Experts of a small language model.
Size: vocabulary 16384, 20.3M parameters.
Experts: 3 picks a token, a sigmoid router.
Below are experts of layer 8 (counted from 0) of a mixture-of-experts language model. Rows are named router (the router's row for the expert) and show model dimensions 0-95. Each number is 128 + 24 x the weight over its row's rms, rounded and kept within 0 to 255. Numbers have three digits each.
After each expert's rows: a language model's description of what the expert responds to. This comes from a sample of Wikipedia text that the model never trained on.

# expert 50
router:111103168136172120145156117135131110149169110123162110112152098096149154100128140124123095146132103130135112119073122144131139119138144157136103097123121151166112120123178127179162164094066149169145161162178178114135127168146122122118127116131114132187137128133150142092131146111087130103
What it handles: Place and sport name parts. Compass words and parts of names of countries, places and competitions, such as United States, West, Caribbean, freestyle, Canada Winter Games.

# expert 0
router:090124154079117142139117110104121096132119094137141149127149103129127114137125138113127081150151108074113100144105105147112121112131126122125115150119092168183119137125148131110176160069088154168151143133134169126126100137140092100130079135124148117132144120146103122114103186145111086098
What it handles: Role-introducing function words. Words opening a role or predicate in biographies: as, a, the after was/as/became, plus became, appointed, former, Pro-.

# expert 54
router:088153142099106096116127111120109087133126101128154123125153084117135135098120179124155101129121070136129111135131122159125128133116116108141098122144081139167130127101117110145150143101064142150110119157155146130103131162114121144136114139104134090156163130121180104098069166144137081128
What it handles: Year digit prefixes. First three digits of years like 201, 199, 178 in dates and ranges, plus en-dashes inside year spans and scores.

# expert 46
router:101117153083113157126105118123141106124152089140123075120138106098148170078133166113091119159180097099111126144093135137097165130137079120098125093149109131177106115135165104114123165096084143136136146174141168142107137141141124119108123138110147093155145139119131140131104150106172092116
What it handles: List item separators. Commas, semicolons, and and dashes separating items in lists of genres, places, events or statistics, as in hardcore punk, thrash metal.

# expert 10
router:133154123125163124131142106117139109151175105131148139116172086075147156097109157096133072147154110121129112156100121198139134149114121140106086130131122114143117099121168106157164147111097132162160151156132164094097122162159125161129127138158124112141135131121156129072110141112088099133
What it handles: Institution name words. Words and word-endings inside proper names of organizations, places and brands, such as University, Bank, Street, Museum, or Sloan School.

# expert 36
router:106151141108176135134129125146136093136139135096147120117175123111102180113131165118122070126132117106136114167121094156123160134097108131127102117129108135137128120120181098141173136095090145159139125139146166142078117132125110144148119122100129131163155136132154168112065144156120077084
What it handles: Clause subjects. Pronouns and relatives starting a clause before a verb, such as he, She, it, which, who, plus last pieces of multiword subject names.

# expert 18
router:074166157134126160148133121124132111123123093153142085112170095069136143106103172112108096138137100119147121121109116141107144146095105141080121118129096155145113114118155146127131180099109157166137160171142162143103123170156081158132098145130121105131147129116188124116111115121087136104
What it handles: Adjectives and word endings. Descriptive adjectives like small, different, social, human, and suffix pieces ending words, such as -ing, -al, -ed, -ker, -led.

# expert 38
router:102146176118117130123127092121133076135149132115163081107179105110151164082143131100150105167141122105164091134101116161125148149128104146106115106131149134163146141102158123122157143077060124136131148135135149156125171154180102126143111138152147133154161102146108109114125140114098127104
What it handles: Word-initial prefixes. First pieces of split words, especially prefixes like in-, sub-, ex-, hydro-, as in indiscriminately, infrared, Indeed, often in species articles.

# expert 58
router:100112154079132154128142102135120109123150073144176125118187094088136165087118188130132082143133103105131158139100073146135166153127091159100103102109125103152111116113160139101152149073062112145153135137138176133108113162140119155144112161129146118171144121109150124087115163144137115096
What it handles: Name-internal word pieces. Middle and final pieces of Latin taxonomic genus names and foreign personal names, such as Cypraea, Echeneis, Claudio, Anzorena.

# expert 56
router:127120118097116166103132126139135111136172123121160120090148112120114145129131134104143062167166104096102131122146135167128119125157109142111103124132112129159143119125142142135157172080089121145114140144110150129132123151154094118142085145142164122129187161141113130109108144131128128100
What it handles: Copulas and word starts. Linking verbs after a subject, such as was, is, became, remained, plus capitalized or prefix word starts like Res, Dis, Un.

# expert 33
router:082134121126146154111149132138096062117179099139145133118135088077132141095111138108083091170113094103141136127111114136130137108134111121101085106145111130150099131099191149153161181128070147136128152150156151126111145158158130138119118170121107135160141143150166121121098177133094099129
What it handles: Capitals within proper names. Capital letters and abbreviation pieces inside names and acronyms, mid-word or after "the", such as CrimeNet, Wi-Fi, NFC, plus modifiers like Great, South, Early.

# expert 44
router:121165158103143151119147129140160079144136125115186111119158100084100181122101160129102077151150112116150115130135091138139150134112114121132128137170150153157124128123157104134141117073086121155139125132165167149085115126134087146113123099112126117167143105125155125077081165142123093122
What it handles: Subject pronouns and objects. Pronouns and relatives starting a clause or objects after verbs, such as he, she, it, they, who, in destroyed it in 1886.

# expert 16
router:083128147125128153129138107133129097124146100138136081107159098096141146123137185098080084178153136097094111137106118151121139131114105107129092121146115135147101106114164126129115129091096116137156122146108135171101122155108115146109077130106134113167153125140107125134093178106109092098
What it handles: Clause-boundary commas. Commas ending a clause or noun phrase in narrative prose, before and, which or an appositive, plus although, though, whether.

# expert 53
router:111145119099130135128139101162130089112128122167162145139118097071118137140100150099109092143161094100120109127097113124099120134110103131137095127151099133185113124100177134130139134102061133182124151150137164156140132161150117170131082144084145125152125146135133149104109187126122083093
What it handles: Line-start list markers. Separators opening new lines or fields, mostly the dash of bulleted lists, table pipes, semicolons and heading marks in infobox-style lists.

# expert 61
router:098129126113124108145118091114122093099121071134120106092131108130127147081142173137129099162142083131165146160139144154170126119123117119121132129149110164153098108100123120113144158103069157136115147160153151139107124145144126128109122132117169091147123127156179098129094143149160082114
What it handles: Hyphens, dashes and ranges. Hyphens and en dashes in compounds and year ranges, and the year pieces around them, such as All-Star, play-offs, 1957–1999.

# expert 2
router:123124127103106147123123116128116098099172131104172125119135099112148159095108146136166090185140087112136153140100137161134124143109122118140108110139106107147128153119176121110129126075110125148121117166128149175105125151135112138136103144128149113150183100131137145115123170126114147117
What it handles: Verbs and infinitive to. Auxiliaries, modals and infinitive to right after a subject or adjective in narrative prose, such as was, has, could, likely to.

# expert 45
router:094154153110092157100133135109143088149148109127155131109131116081085112111108153108112103126154104092114116124124126119109139133100110135124105114152111128173105108105161102124146132098085136171111155134133160163090141172120110179103088161125113133138135100111133104099120102125098148088
What it handles: Passive participles after be. Past participles following was, is or were, typically followed by in or by, such as played, located, released, performed, born.

# expert 4
router:097152182098145150118093081153140107134151090132149114107140079094117149087134135113150059128126112121106097181103097149154149135165101136094116146124120158145157116157133164111137150092090147121117152152136151148148132145171106173141095113119130106143184111143143136128074178124104107118
What it handles: Clause-linking function words. Sentence-linking tokens after a period or comma: sentence-final periods, commas, and determiners or conjunctions such as that, which, this, one.

# expert 31
router:075128142098106153121135122159105100139146096118154113127144124073137129144116164097116073139119103096135100140123100121123115127117121148126115125159150125146077143112167162131139131048075119140131122130139127155110134153128104170125097158148118120132127134123170101123073127144121122100
What it handles: Narrative and reporting verbs. Verbs and connectives in prose and plot summaries, often after a subject or was, such as came, moved, announced, decides, due, however.

# expert 39
router:062135140108137150133148084114135087100102097170153109119172091090146135137157133104117098163116121097092119116089134149128167141136110103118106120140089106163127128117157123141157157100073123133146118148125133111100147153176089137117081131089144089152110138109144102129129136134097101117
What it handles: Opening brackets and separators. Opening parentheses and brackets after names or titles, as in (born 1954) or (loan), plus slashes, dashes and non-Latin punctuation.

# expert 42
router:071148150099128144133143113117113106113133129159145107124126093114123151070138175097106046133142096124123112154097137163127115125119131109080128139138100141179109127124151078132143166109095164146135144115127156124122127159201091153135148114096138107125133108164154107112092161135125120124
What it handles: Conjunctions and prepositions. The words and, of, for, or, in and with linking parts of titles and noun phrases, e.g. Tears of the Kingdom, written and drawn.

# expert 26
router:115117140110142140130147106145159076110170129134150142136151115089145134110116128091113107138158097109115123125114086146118128153147109112138130108141138150170089094107193132134163118102051095153119134128162184155116096163186122166158138148107095085136128134133126117130105150142100102099
What it handles: List bullets and line breaks. Bullet dashes, line breaks, == heading marks and coordinate symbols in infobox lists such as - Elevation:, - Time zone:, 46°35′13″.

# expert 25
router:121136155146177151137144121102136083147172148138155112143132082082111142088134147096125129180150119107117113123067131172122143152147121146109108154138133104156119121123139111146138127105028144161106128152128138152107114144135140132122125130128130148161157108123130145123116159146092103106
What it handles: Place-name endings. Final pieces of place and proper names, such as York after New, ville, ley, City, Park, River, Air Force Base.

# expert 20
router:119134150089128151120108105162137106160188118124108096120164119111176147099148167100130070158128094098110129122106128145115162132143152146111123159137140108175109131104138097117179144096038135115131103145148147135124136098132118158146093152096140130141140120112150134120140133123132093110
What it handles: Table cell separators. Pipe separators starting or splitting cells in wiki tables of sports results, squads and charts, plus some = signs and verbs like played.

# expert 8
router:089135162142113140126127103124120050108180108121115144134161112097159128105130154115141090171146124132118136137088123145124158145146131145117100127129135120144101107119171147128149126060100160148112154124148178167119149149171110142117144153126146122156153125107118104105111145122091129111
What it handles: Prepositions before nouns. Prepositions opening a noun phrase, mostly before the, a or his, such as in, of, during, between, according to.

# expert 63
router:113117128091162123110136127122136076085128099080129152133151112077119144098118175098126092149108102082102135127138128162136158097120094133105111082153124150174132127113140120125151128074049110141117167132134158119143128155151132106145121117131095131176135121139168126106119129163085136099
What it handles: Codes and coordinate symbols. Digits in ZIP and dialling codes and year endings, and punctuation following digits such as °, ′, colons in times, closing parentheses.

# expert 6
router:109134140088155154133121121139116103130169085148147084114149099081118152114132128121118081125148097090139135138082107163110156157141102132109080107155119135168123129125140129141147153094105115132125137164130099133130137165168105171122133155123118079148154116127179125130095139143113122135
What it handles: Determiners before nouns. Determiners and possessives beginning a noun phrase, especially the, The, his, their, its, these, several, often after "of" or "some of".

# expert 30
router:110127149119116097121123130131137123110127120139165139131156092101134169097119182095114122172127126082135147141116072161137132146110118162143112127135128134152085094124190105106144129098032141136159107143133159155107130140152090156120105099139133110171135141126129115146114150148103149117
What it handles: Foreign name vowels. Vowel-heavy word pieces inside non-English names, mostly Indian, Persian and Slavic, such as -hi, -ade-, -ya, -ia, -ina.

# expert 5
router:116132113123148165149104148122146071127169126121156096115141133095129133068107145075152126146132105116121103104101118151132144186153077092106100158139108123187125156118141099132138125102051158141135125144142154138102137131117120145134115147152154137156152117159131146091127166143096099115
What it handles: Name-initial capital pieces. Capitalized word-start pieces opening proper names, mostly surnames or given names after a first name or list marker, such as Le, Ro, Lin.

# expert 37
router:084133174114142126124182123120134097122156083153118118126146114120126164103144171093118104163119096112100128132120137141126147159126100116137109125135117112165140106125165131126171139094073156161115179134163153137099161130156102164136129141111128135156145117119123137073091145138097109120
What it handles: Months and date prepositions. Month names and the prepositions in and on that come before dates, as in Original air date: November, on 30 June, in 2018.

# expert 24
router:124118152113125150128134165123132127124143109119168113118171113107104160084121159134149086138132141131147134141121112129099150124106100141098131141130145106156119150122160133098129151080047153152144136148151158172127120126141109153119133107130114106175152141083193126095123165121140136119
What it handles: Numeric table cells. Pipes, semicolons and digits inside statistics tables and number lists, plus plural nouns in census prose such as households, males, individuals.

# expert 47
router:096150156075160122129133096134107102093146112107156126113138089095145169077139160121158079163081125140133160160089113178109121142112114107138115147123099143158122130105139124161092152057065155150120148146148143150108105137158091171138106157135137123171111156140153147106120124146104109102
What it handles: Apostrophes and Mc prefixes. Apostrophes after names for possessives, the Mc surname prefix, and raw byte pieces of Thai, Hebrew, Arabic or Chinese script.

# expert 19
router:105165150107169164120109118102139066145139128135147106123149122130133110091142164115146106149151119097107128148089138138103112145094102111110116106113099126138123078113162137124148186101064150140135136169142158125117129177159116112140093150130107101148131092111130113104099110101102105074
What it handles: Article openings and prefixes. Article-opening title lines between = marks and the short description after them, plus word prefixes such as inter, pre, sub, multi, con.

# expert 17
router:103151133128145149121144119144111083086171124130202091098155123122152160145111137121110076152125132110128124145123122143131156130142123131126114132161133137154123137102150175140149148108087128140133179151139151137110140131162116142139060123130123109144169103135166128092112150084100113112
What it handles: Word-initial lowercase fragments. Lowercase opening pieces of split common nouns and verbs after an article or adjective, such as exp, ch(ecks), h(arm), thr(iller).

# expert 34
router:099143125118122162092135152100134102147131124146165125108170089101111136102123167136118094157138122124098142124101111162122116130120115159130111113133141093130139123116141128126141132068094151124123134135147174147089089138131114148119101133150116104140140114114155157081105160127118119126
What it handles: Plural nouns mid-sentence. Plural nouns and plural word-endings followed by of, and, in or to, such as members, people, players, uniforms.

# expert 59
router:116135155105154178148147140116165084140156127119139130112127099088139147102100198143122080162141091095114123160089104165113130135088130163097099124117133149177124146138127115122148170110106149126120147146129164144134117143167093149133131124121111145137135117139160095113104161116118138121
What it handles: Prepositions and conjunctions. Prepositions and linking words before a noun phrase, such as and, for, with, by, against, after, while, often after a comma.

# expert 13
router:097157142107152154129124145115124108128127106152161137106150092092162105103096137121118135130158098105123108137105142134120126141122085125088120115173103123175127104124149111125129153077084133163125150162157146101073102183179122166119121134104120112152142123131165148084083151141109125073
What it handles: Title and heading words. Capitalized first words of titles, award categories, headings and list items, such as Best, Personal, Career, Scientific, Original, New.

# expert 48
router:088137133077137143101139145156139059113129107149161132132127109085134165126123136138139106138118139114108133133124139143112129156131124123098130132122140130163136134116182130136147139110043151126110127150151159154115126177189099134118100126139128125183120102112111124144102140150087123099
What it handles: Infobox field labels. Field names in infoboxes and lists before a colon or line break, such as Born, Birth name, Released, Website, UTC, Coordinates.

# expert 60
router:134120165099154159123122083131147118136145118127155115111149087119131140083105191108109121128131113079135142163144137172120127144114138164140135154144088147147123083132142158111151153120036101167101124136136138132109114143150108147118088140149135112168136118150115102122115162158135104138
What it handles: Consonant pieces in names. Single consonants or consonant clusters inside German, Polish and other foreign names and places, such as the z in Jaszczak, f in Oxfam.

# expert 49
router:108131137151127178119127118119140078129146133136140132137152133100157156085117145141120083163170058106090085131119092145140147123130097131124093123138135155155128166101126122156136175092040148176174138140126125113121113157127127138144122145151154123109145116129111162108111152130119104133
What it handles: Name-initial capital syllables. Capitalized first syllables that begin proper names or other words, such as Mar, Car, Par, Bel, Her, as in Maratona, Lebanon, Ramirez.

# expert 28
router:083165134140120145097108135103161081120119091120161106101158115096129141105129172118115074127142098114112125127080131128116141132105116161121106137122124132164113109120152150118159167115063137123133143149155142131100071128153100144141100111105145072174115116122164151118108132101094100096
What it handles: Table cell separators. Pipe separators in wiki tables, especially after header cells like Year | Award, plus section markers == and semicolons.

# expert 12
router:086159164105106149135127138136136102116153103148112137101153099108107161126132130133131132125165091103130139158095102135121128117109113137107095093152126129194125120086161121139166141111060140150155119164162115117137095129141111163156085169109102131169151098129143138102113134136124104125
What it handles: List and field separators. Separators in infoboxes, tables and lists, such as colons, pipes, dashes and en-dashes in career entries, plus name starts like San, St, Sir.